Experts of a small language model.
Size: 20 layers, vocabulary 23445.
Below are experts of layer 13 (counted from 0) of a mixture-of-experts language model. Rows are named router (the router's row for the expert) and show model dimensions 32-63. Each number is 128 + 24 x the weight over its row's rms, rounded and kept within 0 to 255.
Before each expert's rows: a language model's description of what the expert responds to; "mostly gets" lists some tokens that are sent to it at least half of the time. This comes from a sample of Wikipedia text that the model never trained on.

# expert 3
What it handles: Organisation and role nouns
mostly gets: " company", " headquarters", " engine", " football", " seat", " Party"
router [118 172 111 148 159 121 149 138 131 105 122 135 161 113  94  77 146  88 169 156 126 108 158 124 143 155 106 140 124  99 158 112]

# expert 10
What it handles: Verb stems, predicates
mostly gets: " kill", " perform", " hold", " represent", " caus", " follow"
router [109  97 101 108 162 104 161 148  91  90 148  94 151 128 113 133 120 155 154 134 133 133 134 167 114 164 166 109 161 167  97 125]

# expert 21
What it handles: Numbers in data tables
mostly gets: "andidate | Votes |", "| Party", "| Turnout", " | Apps | Goals", "| Total votes", "|  | Independent"
router [ 80  98 144 119 113 138 139 138 117 123 135 142 161 116 115 152 111 130 154 115 168 112 176 154 147 170 151 130 134 129 135 111]

# expert 11
What it handles: Separators before numbers
mostly gets: "a (", "/", " \"", " / ", "i (", "a "
router [112 133 174  99 115 152  97 135 118 144 108 157 119 127 119 121 134 135 141 131 104  91 110 128 166 137 142 179 126  87 155 145]

# expert 30
What it handles: Surname middle pieces
mostly gets: "aus", "uss", "ör", " Lind", "ß", " Wood"
router [149 152 144  93 140  96 109  91 198 163 131 122  87 105 151 119 130 130 137 136 131 154 135 102 145 100  82 120 134 106 142 123]

# expert 12
What it handles: Plural group nouns
mostly gets: " countries", " members", " children", " characters", " players", " forces"
router [144 128 142  81 155  89 163 144  94 108  81 108 115  95 140 144 127 135 157 146 135 130 132 106 126 117  98 105 131 128 138 102]

# expert 0
What it handles: Name starts and initials
mostly gets: " U.", " JP", " C.", " S.", " John", " J."
router [109 172  69 156  89 125  99 140 143  67 143 145 143 132 139 129 143 161 126 104 138 118 100 106 108 144 133 122 173 166  91 127]

# expert 18
What it handles: Given-name endings
mostly gets: " Steve", "ius", " Henry", " Maria", "ita", "aki"
router [140  74 136 124  70 158 170 106 146 128 137 109  83 127 126 118 134 183 135  97 145 106 132 141  86 108 147 121 116 133  92 141]

# expert 25
What it handles: Narrative verbs, prepositions
mostly gets: " off", " was born", " returned to", ", on", " joined", " moved to"
router [143 104  94 156 143 134 130 136 115 156 145 119 143  92 135  97 124 159 100 165 115 129 126 102 105 107 164 129 112 145 178 111]

# expert 28
What it handles: Clause connectors
mostly gets: ", which", "\",", " It is", " which", ", it", " It was"
router [106 134 126 130 112 108 114 141  95  72 125 158 124 126 128 137 118 114 112 159 135 122 175 137 122 119 136  78 163 109 127  98]

# expert 6
What it handles: Prepositions and clause openers
mostly gets: " began", " into", " about", " After", " during", " following"
router [123 122 100 128 112 116 147 138 121 119 160 133 178 152 126 118 114 143  97 140 114  96 144 116 108 113 131 111 159 132  85 149]

# expert 16
What it handles: Dates and table breaks
mostly gets: "On ", " until ", " On ", " In ", " May ", " at the "
router [112  92 153 137 116 151 127 142  93  86 135  75 150 135 116 110 114 135 136 122 124 104 132 110 118  94 120 158 128 144 113 138]

# expert 4
What it handles: Place-name pieces
mostly gets: "ville", "borough", " Lem", "burg", "chester", "worth"
router [129 141 117 144 116 178 126 162 165 143 135 146  99 112 137 136 104 122 122 101 137 157  90 120 180  86 153 136 133 118 139 134]

# expert 7
What it handles: Foreign name pieces
mostly gets: "ñ", "ă", "š", " Z", "ș", "oz"
router [150 147 150 153 129 155 115 150 213 130 126 148 167 162  87 153 137 140  87 124  89 113 157 147 147 139 154  91 102 122 124 115]

# expert 27
What it handles: Table and list delimiters
mostly gets: " (aged ", "==See also==", "|---|---|---|---|---|", "|---|---|---|---|---|---|", "|---|---|---|", "|---|---|---|---|"
router [121 136  92 154 128  90  96  72  82 133 134 124 146 149 100 110  91  94 114 125 116 125 112 136 107 128 111 157 144 180 104 134]

# expert 29
What it handles: Music titles and labels
mostly gets: "- Genus", "| Best", "; Label", "; Formats", "| The", " Live"
router [106 153 158 109 125 133 145  98 115 141 131 100 149 135 100 143  95 151 122 117 143 126 169 117 111 105  90 119 157 135 125  92]

# expert 9
What it handles: Table-cell word starts
mostly gets: " \"S", " \"B", "| T", "| K", " \"T", "| D"
router [144 136  91 170 141 164 106 103 154 173 119 135 107 169 175 133 111 125 168 110 153 151 109 118 104 150 128 100 108 111 159 136]

# expert 23
What it handles: Math symbols and capitals
mostly gets: " \\", " \"E", "_", "; N", " non", " (N"
router [162 150 131 105 154 124 158 113 179 117 139 147 101 165 133  91 159 141 131 115  95  95 121  97 138 147  95 144 122 102 114 124]

# expert 8
What it handles: Nouns after prepositions
mostly gets: "L |", "น", "ล", "ungary", "ร", "ย"
router [130  86 123 139 122 134 109 152  94 141 117  99 172 155 170 114 133 113 112 132 180 114 121 119 128 186 146 160 146 123  61 143]

# expert 5
What it handles: Infobox field endings
mostly gets: "Personal information", " round)", "sky District", " =", "- Died:", " sq mi)"
router [148 113 176 176 103 128 119 115 155 158 148 152 165 145 153 143 119  78 119 140 116 158 152 193 130 134 150 118 114 124 143 147]

# expert 24
What it handles: Evaluative adjectives and predicates
mostly gets: " considered", " was the first", " as a", "ed as a", " possible", " very"
router [156 112 121 147 160 115 142 127 114 120 105 143 131 155 125 111 144 113  98 136 111 156 159 167 118 111 127 124  78 135 119 155]

# expert 13
What it handles: Pronouns and subjects
mostly gets: ", he", " he was", " they", " He was", ", she", ", who"
router [137 134 118 115 111 146 126 116 107 135  96 122 103  64 111 131 108 141 117 158 144 144 117 132 147 113 159  83 159 135 149 128]

# expert 2
What it handles: Word-initial lowercase fragments
mostly gets: " Pr", " Mel", " McC", " Del", " Sc", "osc"
router [133 145 136 146 143 123 112 128 164 164 126 159 162 108 138 130 140 100 128 152 128 170 116 151 109 153 158  91  95 106 111 100]

# expert 22
What it handles: Common noun stems
mostly gets: " cell", " port", " law", " material", " field", " special"
router [115 114 133 100 148 146  90 135  98 112 133 158 137 162 142 120 123 147 127 155 159 140  86 123 138 157 136 170 151 169 107 143]

# expert 19
What it handles: Numbers in tables
mostly gets: " | MF", " | DF", " | @", " | ENG", "2", " | GK"
router [115 128 142 128 132 149 107 109 129 125 113 135 165 122 147 111 116 179 156 129 143 115 114 112 135 142 146 136  86 130 163 117]

# expert 15
What it handles: Nationality and place adjectives
mostly gets: " member of the", " People's", " Syrian", " within the", " Canadian", " French"
router [118 116 106 118 105 128 136 142 151 126 130 163 121 119 115 109 103 100 122 104  82 128 133 118  93  68 125 129 143 151 164 140]

# expert 17
What it handles: Numbers before units
mostly gets: " water", "200", " three", "500", "400", " glass"
router [114 132 168 120 188  84 113 111 110 110 117  81 138 118 140 125 138  83 155 154 127 118 136 123  94 153  97 151 101 137 157 105]

# expert 31
What it handles: Of and separators
mostly gets: "\" |", "L |", "er |", " | — |", "i |", "a |"
router [ 78 127 158 134 119 152 136 129  78  89  98 100 143 113 141  87 149 101 140 166  99  97 104 151 120 147 123 169 136 130 131 109]

# expert 14
What it handles: Sentence and section breaks
mostly gets: "\".", "ing.", "\n\n", "ions.", "ations.", "ion."
router [135 135  82 135 143  93 125 138 101 136 131 103  60 103 103 185 115 150 104  99 150 129 140 108 156 142 132 157  99 133  95 121]

# expert 20
What it handles: Passive participles and cell values
mostly gets: " located", " died", " done", " built", " | N/A", " available"
router [ 99 114 107 116 160 159 157 114 107  70 128 109 134 158 129 115 133 132 173 109  77  92 148 167 156 159 111 111 109 136 113 107]

# expert 26
What it handles: Coordinating conjunctions
mostly gets: " and", " or", "s and", ") and", " &", ", or"
router [149  99 138 102 157 115 126 127  84 113 163 135 129 145 137 142  98 141 144 106 151 123  98 114 111 138  64 117 143 123 112 106]

# expert 1
What it handles: Mid-word fragments
mostly gets: " cur", " trade", " dis", " bus", " sur", " ar"
router [104 111 103 147 121 164 128 148 105 154  94 131 112 113 121 136 139 119 100 108 156 172 129 118 129 148 121 136 132 168 176 142]